Below are experts of layer 6 (counted from 0) of a mixture-of-experts language model. Rows are named router (the router's row for the expert), gate (a neuron's input weights, with its number), up (a neuron's input weights, with its number) and show model dimensions 0-159. Each number is 200 + 20 x the weight over its row's rms, rounded and kept within 0 to 999.
After each expert's rows: a language model's description of what the expert responds to. This comes from a sample of Wikipedia text that the model never trained on.

# expert 33
router,158,203,203,197,175,221,202,173,225,201,198,188,179,201,205,163,191,205,186,180,163,196,201,187,221,208,177,187,189,175,178,209,193,191,186,189,233,190,209,206,219,224,154,144,172,211,198,194,226,187,159,173,195,206,177,202,179,224,186,208,222,221,195,223,233,178,183,209,190,181,177,190,164,199,206,158,169,197,214,210,186,181,198,208,212,208,197,215,178,201,226,179,221,206,177,234,173,198,190,183,158,190,186,186,226,235,224,193,201,211,178,176,221,218,174,204,183,206,189,210,168,181,239,233,206,186,190,236,220,202,223,199,199,198,191,189,217,191,188,192,175,224,187,191,223,212,199,268,186,195,210,213,243,218,200,203,228,204,192,181
gate0,180,186,204,203,212,204,191,222,209,195,220,188,236,183,205,223,237,175,201,182,190,188,223,225,187,179,186,218,203,179,193,187,190,194,197,224,232,179,189,182,213,206,185,189,223,196,216,188,202,215,194,187,190,211,184,172,203,219,220,188,181,211,241,213,188,222,211,200,182,175,178,212,192,241,241,162,172,229,198,201,229,196,232,178,218,193,225,205,153,221,197,223,198,175,189,219,165,213,168,216,170,211,173,176,210,208,194,207,206,225,200,209,234,170,208,200,147,193,205,184,184,203,241,193,232,210,211,210,235,182,228,218,225,188,201,186,173,159,204,182,194,184,221,234,215,172,221,174,192,209,206,190,202,205,194,200,186,213,194,209
up0,193,207,209,210,193,207,223,175,193,167,185,166,221,179,194,217,249,204,178,226,162,190,211,203,222,166,221,206,192,177,182,173,210,255,219,242,216,213,170,201,213,200,149,160,193,195,199,192,234,244,185,164,219,209,209,205,210,186,199,196,180,222,225,193,182,202,211,216,170,171,201,205,216,198,234,197,171,204,202,212,216,214,213,184,189,196,227,212,187,221,185,227,181,212,194,205,178,193,215,220,198,210,182,177,217,170,179,244,235,207,252,206,201,173,195,187,194,177,191,183,200,232,211,220,181,202,193,198,227,207,224,195,220,199,181,205,193,188,193,194,197,232,193,201,257,195,224,177,163,220,213,188,214,188,223,193,194,160,226,202
What it handles: Syllables of Indian, Japanese and other Asian names, such as Ja, Ka, Sh-iva, Bh-anga, Shimo-ga.

# expert 23
router,205,203,209,187,196,221,190,223,245,191,212,198,203,200,196,181,209,171,191,183,169,190,186,206,175,184,184,197,179,173,205,214,210,176,218,178,209,198,212,212,213,234,186,162,166,180,193,206,223,190,175,188,182,173,185,180,214,184,171,245,206,187,228,187,192,212,194,174,165,193,161,240,195,216,155,169,192,213,192,209,209,194,209,215,175,221,183,224,191,230,222,227,199,202,175,232,216,207,176,182,184,194,165,211,195,208,209,211,177,218,192,186,215,218,168,219,166,203,206,195,213,229,223,189,210,190,194,220,174,186,195,190,189,232,181,202,196,210,179,235,223,201,202,221,206,199,191,220,195,206,249,252,199,182,203,213,223,242,205,174
gate0,180,225,190,241,216,231,203,202,188,170,222,205,229,172,193,210,200,218,200,181,169,174,164,209,174,235,220,219,191,207,198,186,199,228,211,237,208,197,223,207,173,221,206,204,193,223,215,212,219,189,220,184,227,207,178,217,218,187,179,206,186,206,164,203,170,189,214,189,223,202,201,196,216,175,199,172,237,226,243,194,227,193,203,208,191,193,191,233,227,159,183,211,222,182,228,194,178,198,178,202,220,179,174,218,216,182,183,218,192,234,221,167,235,221,213,198,199,145,186,193,201,237,191,233,209,175,185,226,208,203,200,191,172,204,159,178,157,217,210,229,193,209,171,181,223,202,192,210,226,191,192,219,233,206,156,177,206,199,237,199
up0,227,204,197,207,248,230,221,218,239,195,195,234,184,173,235,238,216,228,200,197,205,208,173,211,238,200,201,209,233,207,187,202,196,232,203,227,209,192,178,223,191,200,197,201,213,189,221,190,235,195,198,206,179,214,215,214,188,205,204,213,220,197,164,212,171,223,195,188,173,225,203,185,208,202,183,188,230,256,237,194,203,194,199,215,207,188,230,213,183,181,198,214,212,185,208,208,179,224,195,186,166,207,215,230,241,180,231,216,153,177,202,185,240,188,221,182,217,186,233,213,206,198,196,205,214,214,175,234,171,181,180,220,212,180,195,214,194,205,170,199,191,206,183,185,195,242,222,196,204,166,205,209,203,186,197,200,194,225,163,228
What it handles: Dash bullets opening infobox fields, such as Born, Total, Box office, plus common English first names like John, William, David.

# expert 4
router,193,221,237,186,186,193,196,219,222,203,183,216,197,217,187,185,207,165,183,215,161,209,223,180,200,152,204,211,158,205,218,183,209,169,206,188,232,186,190,208,229,184,214,167,189,186,218,184,208,208,195,215,229,182,189,206,222,197,178,210,190,190,187,197,233,215,151,195,206,187,188,212,206,214,164,213,199,229,188,202,223,194,209,214,182,188,180,237,218,182,197,213,221,198,189,189,210,201,213,228,202,226,183,227,220,210,179,215,205,199,208,197,223,200,199,204,209,223,213,197,202,222,177,211,225,205,202,184,192,197,199,238,193,207,175,184,222,188,197,221,216,212,230,173,181,195,213,232,184,189,212,191,203,240,185,183,212,238,168,175
gate1,180,188,185,197,167,203,196,198,175,197,190,186,165,221,199,184,178,190,205,243,187,201,160,244,188,173,227,194,177,202,251,208,203,199,190,193,226,163,189,216,196,176,214,216,181,180,240,182,225,255,164,217,164,235,172,213,223,206,234,191,169,201,149,227,188,181,220,186,216,206,196,188,174,188,187,228,231,206,194,211,206,209,192,177,180,206,218,182,214,183,187,199,200,206,174,196,166,210,189,181,193,189,234,225,206,227,208,205,201,213,231,193,213,214,204,188,175,206,178,202,197,235,216,231,204,196,227,186,197,184,211,207,213,199,192,194,176,178,201,213,188,155,194,194,190,194,210,239,202,182,237,191,219,233,200,178,186,187,208,162
up1,199,168,217,170,185,207,183,164,222,198,180,230,146,161,213,175,183,205,199,220,198,193,227,188,227,223,239,213,215,194,182,230,217,208,214,191,192,206,228,172,209,184,165,173,189,178,219,173,176,216,172,224,229,174,207,211,191,200,195,220,224,195,220,222,257,212,207,215,172,211,220,192,208,196,191,188,196,221,191,183,221,182,217,233,228,214,213,210,194,161,195,212,213,204,191,188,183,201,206,204,214,220,223,182,180,153,224,213,223,209,197,212,209,200,164,197,209,182,171,209,208,202,209,170,189,184,217,189,186,205,200,175,214,218,214,200,199,232,173,194,220,171,201,194,200,216,213,220,189,162,190,196,196,180,173,244,214,193,194,205
What it handles: Sentence-initial subject pronouns (he, she, it) before verbs, opening quote marks, and first pieces of words like res-ides, Rec-ruit, Un-like.

# expert 24
router,192,212,223,188,193,207,208,184,224,226,181,205,206,185,192,186,219,191,180,195,178,185,158,209,207,212,179,197,205,175,199,207,234,212,187,169,220,202,214,195,219,216,221,208,184,187,228,171,188,216,186,204,215,191,185,202,213,217,186,206,196,228,184,197,235,227,174,208,153,189,206,229,196,204,200,181,193,208,174,203,170,202,177,217,193,223,195,269,178,220,215,207,226,190,178,222,204,221,230,227,194,217,188,224,206,234,196,219,173,198,191,186,211,210,191,236,198,182,205,194,209,220,212,194,184,213,191,233,212,186,228,243,223,232,175,188,214,173,151,232,193,226,198,199,187,192,207,208,150,194,226,203,228,210,201,221,236,184,211,172
gate0,201,200,228,183,179,187,204,200,217,211,160,173,249,178,205,236,244,220,190,225,220,197,195,183,185,201,181,198,194,208,226,169,215,180,178,187,221,191,186,196,232,207,186,196,214,219,241,208,215,226,198,205,224,193,180,193,256,236,183,191,193,186,185,203,206,184,186,207,187,194,187,200,198,201,196,206,189,218,159,201,203,211,199,178,182,188,206,197,223,184,230,210,222,224,189,244,199,189,207,213,234,176,223,233,221,171,212,199,167,210,202,221,209,222,224,213,184,213,196,208,226,164,202,235,234,166,193,200,211,183,195,177,200,210,223,183,158,176,200,232,205,232,191,187,207,168,214,181,224,176,203,207,201,191,218,164,228,195,225,219
up0,209,220,168,163,206,197,232,196,222,189,161,209,239,189,177,208,200,211,220,187,177,215,215,188,204,186,207,175,218,220,193,184,180,195,187,188,200,232,181,210,178,192,188,201,193,204,194,190,177,207,165,199,221,194,177,204,199,207,183,173,201,195,208,222,214,212,187,197,205,198,184,220,174,195,206,185,162,178,170,172,218,228,213,206,195,200,207,212,181,204,183,207,210,198,217,231,174,221,230,190,229,221,218,196,251,214,157,225,211,214,224,186,192,187,175,227,193,188,231,193,213,194,236,219,224,173,205,198,230,200,181,177,238,214,193,212,208,202,143,202,222,179,181,164,205,213,203,187,175,211,197,179,199,187,219,174,228,208,209,209
What it handles: Closing parentheses and quotes ending table cells, equals signs of section headings, and table codes like JPL, MPC, ESP, Nominated.

# expert 45
router,186,203,201,187,177,228,187,177,202,204,190,225,196,223,201,162,216,122,160,225,179,196,200,232,187,204,195,171,198,199,179,221,208,186,242,197,217,189,229,205,180,198,210,212,187,208,234,178,205,203,175,183,216,198,226,214,230,208,175,216,204,186,216,177,193,215,163,189,201,182,195,222,195,232,197,180,177,211,183,182,163,198,204,236,170,209,189,235,191,205,208,161,238,189,207,214,172,174,189,211,222,200,225,221,208,238,212,189,194,233,183,174,228,199,207,213,194,214,233,198,187,174,179,202,225,234,190,250,174,177,205,222,229,202,193,195,190,214,201,208,206,195,182,234,224,199,213,217,198,182,217,194,210,198,179,207,204,211,211,173
gate0,173,188,194,172,174,205,173,206,223,192,193,193,252,230,185,187,201,230,207,181,236,158,208,196,169,203,192,220,185,192,169,204,192,168,197,204,201,218,172,183,184,168,248,242,201,170,205,221,196,203,148,213,209,182,222,187,195,238,223,214,218,201,202,175,203,200,186,171,184,191,195,210,185,190,181,229,187,187,203,205,207,179,225,211,172,228,189,203,191,200,225,213,218,168,226,192,212,237,211,237,242,212,209,212,182,173,184,209,192,214,166,210,206,187,215,207,191,227,202,221,228,161,201,170,196,192,156,223,207,196,206,231,189,245,208,208,227,172,214,211,215,185,219,190,212,181,187,219,186,192,196,198,193,215,204,181,207,163,192,178
up0,197,208,182,210,198,199,225,186,181,198,170,201,205,219,190,190,210,169,202,178,227,198,204,181,189,151,201,177,158,186,196,191,204,189,196,206,169,228,227,194,186,197,177,180,223,224,190,154,194,204,153,231,202,200,188,174,212,228,209,198,173,205,186,200,229,185,198,223,223,216,176,201,233,194,202,185,223,204,220,157,225,223,210,189,199,199,181,179,182,149,203,215,224,180,186,198,191,179,150,189,190,226,203,218,224,203,183,208,190,208,211,222,200,220,174,238,211,214,169,222,176,225,200,187,204,184,183,222,190,199,233,194,197,184,186,160,210,207,182,215,158,195,203,209,207,195,221,234,215,193,186,162,242,167,204,173,198,242,218,191
What it handles: Opening brackets and en dashes before dates, ages or abbreviations, as in (aged 74), (PEX), (born; also CJK byte pieces.

# expert 38
router,185,221,203,205,188,212,221,196,190,186,229,191,204,209,224,188,205,180,197,226,163,188,158,202,204,196,163,207,180,199,238,199,209,206,222,192,193,176,211,194,215,247,214,183,175,218,221,206,185,177,189,209,212,235,193,204,163,222,207,206,234,202,224,214,211,221,198,189,197,195,170,202,185,205,154,208,185,211,205,217,219,188,220,211,195,205,221,207,204,245,209,196,219,216,217,195,176,200,246,210,183,198,220,214,243,213,245,206,182,199,189,223,212,205,196,247,214,195,184,169,173,172,223,213,218,210,222,237,203,225,215,211,214,228,160,193,210,223,160,238,204,201,198,222,218,183,199,237,201,170,206,227,197,195,234,224,215,210,194,149
gate1,203,205,215,235,206,205,197,204,183,196,190,213,187,174,181,193,220,183,201,244,203,194,183,203,199,179,150,164,148,175,191,204,178,216,193,228,199,175,167,170,186,207,185,193,197,252,174,182,189,208,211,199,184,220,197,200,165,190,193,209,196,263,223,216,200,224,213,209,230,214,199,206,201,169,197,192,203,217,205,195,185,205,196,192,167,170,197,191,195,233,247,225,195,226,201,189,192,201,224,225,197,219,213,215,215,214,207,199,225,185,204,183,194,216,186,221,166,184,232,215,199,229,173,200,219,163,189,200,214,193,198,184,187,200,165,237,190,188,201,206,168,155,214,171,171,190,183,199,182,225,203,171,145,212,248,232,211,184,182,214
up1,205,162,193,162,173,171,227,169,195,211,180,203,206,199,211,227,169,207,162,187,217,184,191,209,197,218,242,210,245,216,186,212,207,176,198,181,231,231,159,207,200,201,171,201,160,211,194,219,203,135,221,213,208,191,196,184,202,159,197,163,207,156,202,197,192,213,195,181,193,203,188,220,198,199,188,218,208,219,224,217,194,176,218,186,223,213,164,194,238,182,183,202,181,201,189,167,208,219,168,226,197,164,201,221,203,227,210,206,172,225,250,178,214,190,201,222,229,197,184,163,189,216,211,190,184,238,214,193,205,179,177,161,150,178,210,201,199,247,206,221,228,222,180,211,209,220,181,200,198,204,207,186,218,192,171,228,209,189,191,202
What it handles: Newline tokens ending table rows, list items and headings, plus word-starts co, i and fa, as in co-wrote.

# expert 34
router,217,216,231,199,210,186,184,155,184,215,181,218,196,233,214,148,212,170,163,199,172,169,194,218,206,182,191,207,215,186,224,210,238,191,234,159,180,166,193,185,201,218,197,184,167,166,203,204,212,183,189,227,214,206,211,228,215,172,180,217,184,216,188,201,211,183,178,219,190,178,172,224,184,205,167,214,208,182,211,214,195,170,216,198,166,228,218,217,220,192,210,195,219,215,194,210,237,218,187,238,181,216,214,211,229,217,190,207,169,169,178,217,195,170,191,234,196,227,197,174,168,212,205,156,224,198,207,201,243,184,186,231,202,185,151,193,208,199,167,219,230,176,172,233,212,222,179,231,201,214,192,217,230,232,233,217,199,212,198,176
gate0,204,181,197,212,192,191,189,181,191,196,188,189,189,199,183,193,231,182,202,225,190,209,184,189,196,187,209,203,180,186,213,197,217,188,182,202,204,156,192,183,189,174,196,201,207,208,200,214,187,246,207,185,192,218,204,206,217,187,178,223,232,188,207,215,198,194,188,218,207,188,196,197,212,200,209,182,220,223,194,199,237,217,196,163,184,165,165,195,185,239,198,211,205,229,186,196,202,193,214,241,210,207,194,193,209,216,191,222,198,217,212,185,191,201,210,181,154,200,168,182,209,180,202,217,178,235,223,207,207,158,195,203,218,183,119,174,218,203,193,216,187,199,174,199,220,210,189,191,188,196,221,217,215,198,279,217,173,211,260,180
up0,211,218,212,193,216,227,196,176,197,188,190,199,210,219,226,181,160,186,203,204,172,175,195,192,200,210,176,222,190,253,217,198,221,203,188,179,173,206,161,199,185,190,209,221,194,176,187,202,185,214,182,207,206,198,150,205,207,193,154,189,198,192,246,200,198,183,194,223,206,169,180,193,189,216,182,186,190,220,191,211,226,185,177,160,191,233,216,210,193,181,189,205,201,243,187,177,164,174,163,201,188,203,207,227,231,182,215,222,232,218,198,221,198,206,191,195,191,194,206,188,206,184,171,209,179,223,189,207,209,171,191,208,249,193,175,153,203,185,212,202,196,187,167,213,212,185,198,202,215,214,199,190,211,220,202,213,209,202,210,214
What it handles: Opening pieces of common nouns and verbs right after the, a or to, such as batt-ered, list-ed, prep-arations, discuss-ed.

# expert 17
router,190,199,239,189,182,192,208,201,220,195,202,194,196,242,225,180,211,189,193,196,187,212,189,182,163,224,193,174,174,178,231,209,204,195,237,170,215,190,217,228,200,226,178,203,173,191,220,190,220,194,174,206,198,206,177,202,172,199,154,220,222,193,194,228,198,223,203,220,204,171,185,236,171,208,159,160,181,184,197,205,195,183,219,194,210,180,199,236,213,224,222,176,233,202,193,241,217,231,239,216,204,214,232,205,196,211,224,207,154,192,154,204,205,189,199,242,195,200,216,210,180,241,241,180,192,180,192,200,180,193,182,209,208,213,206,197,236,195,186,255,212,193,201,210,225,194,214,193,166,159,210,184,205,206,219,230,214,188,191,162
gate0,205,210,234,200,217,186,195,161,210,203,209,196,190,188,213,218,200,235,213,196,204,224,153,199,191,239,166,201,193,199,205,158,175,167,178,234,219,183,197,215,211,204,221,165,204,207,205,198,214,225,226,229,205,211,200,168,206,186,192,211,174,201,192,209,190,205,206,159,158,213,214,185,208,210,236,230,215,189,201,199,178,171,199,184,196,205,211,219,217,195,201,198,196,159,214,191,186,209,146,177,189,162,178,245,173,230,191,194,212,197,182,231,219,178,174,194,185,177,151,185,206,192,194,210,242,202,204,222,208,207,221,194,205,219,166,192,210,202,200,201,187,182,225,184,198,230,222,173,191,204,218,193,200,184,212,205,208,182,187,200
up0,184,194,175,189,153,200,187,186,228,215,220,174,201,212,192,181,204,199,222,194,194,196,215,235,186,218,205,222,198,212,181,202,200,187,210,198,185,206,184,197,242,171,207,179,204,197,202,219,211,165,173,229,196,188,170,246,201,207,209,245,182,229,199,197,210,195,222,199,211,203,216,218,204,184,208,191,202,221,190,203,227,206,184,212,228,157,221,234,201,195,224,171,202,201,178,193,220,173,178,194,196,179,197,164,207,178,190,248,176,175,209,221,217,201,196,205,206,222,232,180,186,232,231,239,180,201,189,214,190,200,208,220,202,172,188,229,199,218,218,206,176,218,209,170,158,150,193,184,226,187,216,189,159,198,224,204,242,174,182,193
What it handles: Prepositions after a noun or verb, mostly of, for, by, under, after and during, as in children under the age.

# expert 11
router,218,200,242,202,206,197,212,191,235,185,202,227,199,227,239,180,201,180,202,214,208,194,173,180,202,175,179,184,191,176,206,175,171,190,192,169,218,200,221,182,210,204,185,178,150,178,219,219,187,209,208,227,180,170,167,204,214,218,197,233,186,202,168,199,210,206,185,249,185,215,188,227,172,211,167,229,198,218,182,186,180,228,195,204,199,206,182,235,181,244,225,161,211,207,202,219,232,202,211,199,174,201,254,216,220,236,216,215,203,218,191,203,216,196,181,209,177,225,219,206,178,191,205,183,210,179,207,204,201,158,189,225,217,215,170,191,192,209,186,219,186,210,221,171,227,211,172,240,175,201,216,203,197,186,208,236,223,221,222,152
gate0,151,201,203,230,193,185,205,228,180,220,175,211,218,205,211,163,219,181,185,217,181,221,206,190,245,199,213,221,210,164,200,188,196,210,203,219,178,209,205,155,185,193,156,161,210,209,211,165,198,181,209,211,193,158,217,218,186,190,218,205,210,193,204,216,170,200,206,191,222,197,200,215,214,246,230,199,214,184,171,185,219,191,194,172,216,196,228,245,222,192,230,197,230,170,182,200,218,150,199,180,196,174,217,199,187,242,195,241,177,185,196,191,205,198,205,193,257,221,198,182,219,188,214,181,186,217,225,188,191,221,192,209,204,172,206,185,190,198,198,223,168,194,209,228,214,213,176,214,185,207,188,173,216,226,155,208,192,227,248,223
up0,190,182,193,204,188,190,193,202,233,180,188,202,221,187,184,203,200,195,169,186,198,199,241,160,185,231,195,190,197,159,167,196,223,214,208,229,197,203,196,222,180,181,180,144,206,252,231,165,186,173,197,189,233,225,196,188,224,199,204,184,190,197,189,205,162,238,191,202,186,162,181,217,227,207,221,199,231,192,177,185,183,203,175,198,189,195,175,196,195,209,226,196,207,190,200,202,204,198,171,157,180,180,233,208,200,224,181,229,194,189,211,228,197,218,208,195,232,197,167,207,214,167,200,190,178,185,219,186,159,203,204,214,188,186,177,203,199,234,211,222,219,190,211,249,203,184,183,214,229,225,225,188,220,215,183,197,166,206,194,214
What it handles: Commas, especially in place names and numbers (Dublin, Ireland; 2,989), plus clause-joining words like while, before, when, until.

# expert 47
router,192,204,193,169,204,222,200,220,213,212,169,188,195,206,196,162,217,168,180,196,163,169,189,191,192,196,183,185,189,202,203,211,184,213,210,185,187,214,182,192,233,208,186,214,180,184,206,220,193,194,195,201,201,198,210,207,207,211,203,211,238,197,197,211,219,184,185,209,149,173,188,191,169,211,173,141,190,217,170,211,168,193,215,208,190,171,180,214,198,222,229,208,213,216,205,230,186,207,186,198,165,210,202,200,182,227,228,220,171,185,178,190,221,154,165,200,196,201,186,198,199,182,245,220,194,197,169,222,194,220,175,226,189,200,165,193,216,215,191,219,180,210,213,186,245,241,199,226,173,179,211,219,204,221,185,213,216,202,179,181
gate0,156,207,201,161,221,190,193,229,192,184,185,169,205,195,221,160,189,231,202,193,176,167,170,198,203,220,197,232,214,195,201,196,198,241,207,184,223,209,208,202,158,213,210,185,179,218,173,210,197,222,211,184,187,228,186,210,187,200,213,194,202,170,203,222,194,177,182,228,187,173,180,200,199,198,179,177,142,188,183,210,199,196,191,154,160,213,192,202,182,217,225,229,200,242,221,195,196,211,204,181,161,200,164,196,191,236,233,203,188,205,198,194,205,175,188,238,205,186,180,201,189,167,198,242,187,195,200,230,215,192,186,204,192,195,178,204,184,224,223,206,186,222,209,212,203,204,202,209,190,155,218,209,253,189,209,214,227,205,206,204
up0,167,223,196,173,229,241,189,206,223,218,208,184,208,222,236,179,203,182,191,212,184,155,192,201,183,217,202,198,184,226,158,206,191,206,219,215,231,203,173,198,171,203,168,202,209,184,203,234,199,185,197,177,184,203,194,200,191,223,211,190,227,176,194,199,215,187,224,237,165,167,212,191,187,191,175,138,182,210,183,212,181,204,172,224,189,195,191,193,187,206,219,175,201,186,228,208,187,239,219,190,173,160,178,182,184,226,214,174,188,188,184,188,217,198,189,187,231,205,190,206,218,166,215,207,205,232,211,190,214,226,186,197,193,197,161,184,187,192,203,199,178,218,191,185,229,189,191,234,208,197,195,208,218,241,194,190,228,170,170,186
What it handles: Short capitalized or lowercase syllable pieces starting or inside proper names and rare words, such as Bra(ves), Di(llon), Gu, ta.

# expert 7
router,172,220,238,182,210,207,176,195,197,195,213,199,227,169,224,154,208,173,211,184,176,190,189,185,202,176,185,203,177,185,185,197,202,215,201,223,222,193,223,191,200,188,196,185,191,217,208,206,182,209,191,188,193,206,199,153,184,196,169,230,247,204,178,214,232,191,171,218,156,179,197,196,176,187,159,204,208,214,208,197,173,172,207,224,214,185,166,222,221,211,227,226,196,207,222,216,181,209,227,245,194,214,164,189,214,243,217,236,181,178,172,210,165,180,152,194,187,207,190,193,201,219,191,201,202,183,183,199,205,204,202,182,222,184,167,185,229,205,187,211,200,196,179,194,231,193,193,214,201,208,203,225,208,203,196,215,241,219,220,187
gate1,212,180,207,234,213,230,217,204,188,178,194,186,173,187,158,192,213,185,219,180,188,209,217,176,191,198,218,194,234,173,212,195,241,208,185,235,222,217,174,193,203,213,192,196,189,188,186,196,195,186,210,226,171,210,245,218,202,172,206,218,176,167,164,203,203,224,193,205,241,211,217,194,200,193,173,198,186,187,203,233,185,201,227,220,176,225,207,174,187,211,210,203,203,192,172,187,194,180,190,157,200,229,182,172,200,205,215,211,145,202,220,158,160,222,196,177,201,188,192,197,167,184,176,196,218,200,182,217,210,176,204,197,178,234,202,217,255,209,194,209,186,212,179,204,228,185,212,182,187,163,199,195,216,168,192,191,234,195,224,187
up1,199,187,182,158,190,194,221,208,194,171,219,221,198,200,181,225,196,191,204,185,200,198,211,180,229,221,196,215,149,177,196,192,198,180,251,199,222,205,202,172,188,199,217,194,183,196,193,210,215,198,238,198,235,164,207,185,219,243,170,202,221,218,245,204,186,199,241,199,210,215,204,193,207,200,206,224,210,211,225,191,230,190,219,187,223,165,194,201,219,196,197,187,191,207,187,210,221,221,204,173,189,183,176,194,208,216,203,150,198,192,188,205,205,183,199,221,194,211,181,219,194,225,202,234,204,211,218,210,171,227,198,185,217,183,189,158,200,182,191,181,198,181,191,181,206,229,198,234,218,209,177,241,178,231,228,191,191,179,190,197
What it handles: Double line breaks and equals signs in section headings and infobox field breaks, plus some capitalized word-start pieces like Po, Ne, Col.

# expert 46
router,187,198,207,177,147,221,215,194,198,184,225,217,197,184,181,176,218,189,196,211,190,186,204,195,204,213,161,184,206,178,163,199,171,193,229,189,180,231,186,206,221,199,201,187,181,199,234,186,179,192,226,237,226,200,171,182,197,215,186,188,218,194,200,220,204,213,192,198,202,193,169,213,198,201,183,178,183,238,189,198,201,188,220,214,221,196,188,233,190,227,201,201,202,205,241,228,194,224,231,197,215,212,208,192,228,234,203,221,200,188,195,194,210,230,174,243,185,180,189,195,185,207,197,181,203,167,206,214,179,157,219,209,180,224,197,178,226,197,190,214,182,196,208,224,215,213,197,216,147,212,224,228,208,206,197,207,221,213,209,186
gate0,186,231,185,189,173,203,235,165,212,181,188,216,206,173,177,209,235,223,205,216,191,205,186,181,196,193,179,224,184,193,160,208,174,198,216,207,207,179,206,184,160,229,216,185,208,240,198,214,229,200,199,214,184,200,203,181,176,190,197,193,156,215,187,177,188,201,199,193,203,204,178,204,201,168,193,173,199,215,204,211,184,212,199,196,218,212,215,163,178,230,210,206,175,243,202,200,190,192,200,198,230,224,229,224,197,179,229,211,176,205,173,250,169,202,205,206,195,176,230,232,171,201,174,245,218,226,153,161,194,228,190,127,219,218,199,208,203,192,219,210,180,159,191,204,225,176,220,223,212,201,231,165,211,185,236,199,255,192,200,141
up0,220,166,230,180,222,185,181,200,168,197,201,220,179,161,186,213,182,201,188,199,205,186,220,153,176,185,215,178,170,200,185,217,210,235,182,218,191,144,176,176,200,157,201,228,213,188,220,223,181,205,196,225,175,174,176,208,223,184,213,181,200,167,207,189,195,144,180,208,206,212,244,196,188,189,200,191,186,216,207,218,195,205,174,212,212,240,187,173,203,204,162,186,203,202,169,214,205,166,195,208,192,222,215,200,171,197,161,192,218,213,170,200,198,193,210,177,179,192,207,192,193,209,195,196,197,216,173,173,216,237,186,181,209,205,178,191,208,188,192,204,183,178,188,236,204,154,165,185,197,206,175,171,199,249,198,223,187,232,193,155
What it handles: Forms of be and as, became, also after a subject, such as The population was, he was elected, spent years as.

# expert 28
router,231,182,186,153,186,223,194,203,221,218,197,213,190,184,226,202,199,162,180,221,167,195,183,156,197,209,160,179,197,180,202,220,198,200,205,208,204,229,209,206,198,224,200,203,180,208,225,225,227,227,183,203,208,178,199,226,163,210,194,221,183,225,194,228,197,223,184,228,179,203,169,190,165,180,180,208,189,226,196,184,187,204,220,209,190,206,172,221,201,241,240,216,208,205,210,229,215,185,186,243,218,222,217,194,205,222,222,218,184,196,187,195,196,226,189,224,176,237,212,172,185,198,220,217,198,187,191,215,180,181,169,186,176,191,174,158,238,177,190,229,196,194,196,208,178,193,193,198,197,197,222,212,210,263,197,185,199,209,209,200
gate1,181,171,246,195,195,229,211,198,232,154,231,212,218,215,189,193,182,200,175,207,185,185,217,208,180,180,207,181,221,223,201,209,193,171,197,207,239,187,184,207,195,203,228,235,170,195,200,207,184,218,181,216,213,187,190,212,176,212,233,185,188,194,217,208,169,228,175,196,177,221,212,172,174,206,187,175,175,212,190,222,246,174,199,209,206,180,217,211,229,206,159,207,194,207,230,215,191,210,207,205,228,178,198,234,229,199,230,189,190,201,210,199,183,186,172,208,195,190,188,203,195,238,200,201,218,200,185,196,179,150,200,222,219,180,205,179,193,200,218,182,202,214,206,208,192,159,184,161,178,225,176,212,216,233,218,205,210,180,224,193
up1,192,154,200,210,187,192,180,221,213,163,191,199,197,185,238,230,184,222,201,204,226,231,228,201,149,199,177,187,206,230,198,211,164,206,198,189,196,208,221,188,190,200,219,209,176,220,243,232,188,208,222,201,178,220,168,203,212,185,180,215,198,204,200,205,200,202,226,173,218,192,184,217,182,234,198,184,141,202,146,225,214,216,200,221,192,209,208,204,170,189,187,198,221,210,189,199,209,183,168,217,217,198,184,207,175,191,199,211,207,164,174,228,195,219,216,199,190,210,189,231,218,202,213,161,227,204,193,189,176,210,213,183,229,163,214,236,201,162,250,182,213,224,209,215,180,167,174,220,179,188,186,223,200,232,236,185,190,183,202,155
What it handles: Opening pieces of lowercase words after articles, like re, inter, dis, comp, inf-ant, plus language and nationality words English, British.

# expert 18
router,189,208,200,200,178,225,221,192,217,218,168,205,198,173,232,183,211,187,197,226,165,201,202,210,204,216,182,183,194,201,204,196,214,173,218,185,194,202,223,193,221,196,225,206,194,223,195,211,217,216,156,222,211,185,176,203,205,199,191,215,217,185,199,193,215,194,187,176,199,189,204,217,149,233,175,219,169,224,166,175,212,207,235,231,187,175,180,244,217,231,194,185,198,211,211,195,199,209,200,200,179,195,201,194,256,230,187,218,172,202,160,202,191,179,188,195,201,197,176,191,180,231,196,207,216,191,209,208,204,192,205,221,201,188,170,198,209,184,189,221,194,208,201,211,202,193,205,196,161,215,222,185,197,216,219,175,201,169,175,187
gate0,194,205,219,220,187,216,210,207,192,224,151,186,206,243,182,214,193,162,206,230,205,177,179,175,218,220,197,198,181,223,204,202,207,200,205,182,200,214,195,216,191,218,212,187,234,178,188,202,184,167,193,209,167,189,182,160,201,217,215,213,203,174,180,189,206,235,206,166,156,142,195,242,168,189,184,196,223,177,183,209,204,225,200,170,205,216,187,221,193,195,222,189,207,197,217,193,196,232,163,212,174,209,181,229,211,212,233,208,192,194,215,197,218,203,182,184,200,169,199,201,198,197,214,175,231,208,192,199,202,204,198,217,214,227,174,216,176,166,220,230,242,217,212,203,158,174,188,232,201,171,194,227,202,171,201,178,210,219,235,169
up0,236,187,196,202,162,214,204,207,185,181,176,202,190,214,225,179,193,186,212,194,194,194,181,182,199,211,214,216,172,167,191,201,179,225,238,180,214,204,210,231,155,227,209,177,178,204,213,232,207,194,220,247,200,197,198,162,210,170,178,209,198,183,197,212,178,224,208,181,208,175,210,212,171,211,200,205,220,169,198,216,200,163,211,165,216,209,195,241,192,166,187,205,204,208,183,190,205,232,176,205,189,202,199,211,222,200,210,196,210,153,200,163,187,219,186,179,185,173,173,182,206,217,246,160,210,217,236,204,207,192,186,187,222,209,190,206,191,205,209,203,199,202,225,209,225,218,232,220,181,230,218,225,220,208,195,175,213,203,203,236
What it handles: Words and stems in names of organisations and institutions, such as National, Royal, Union, Human, Commonwealth, Baptist, Statistics.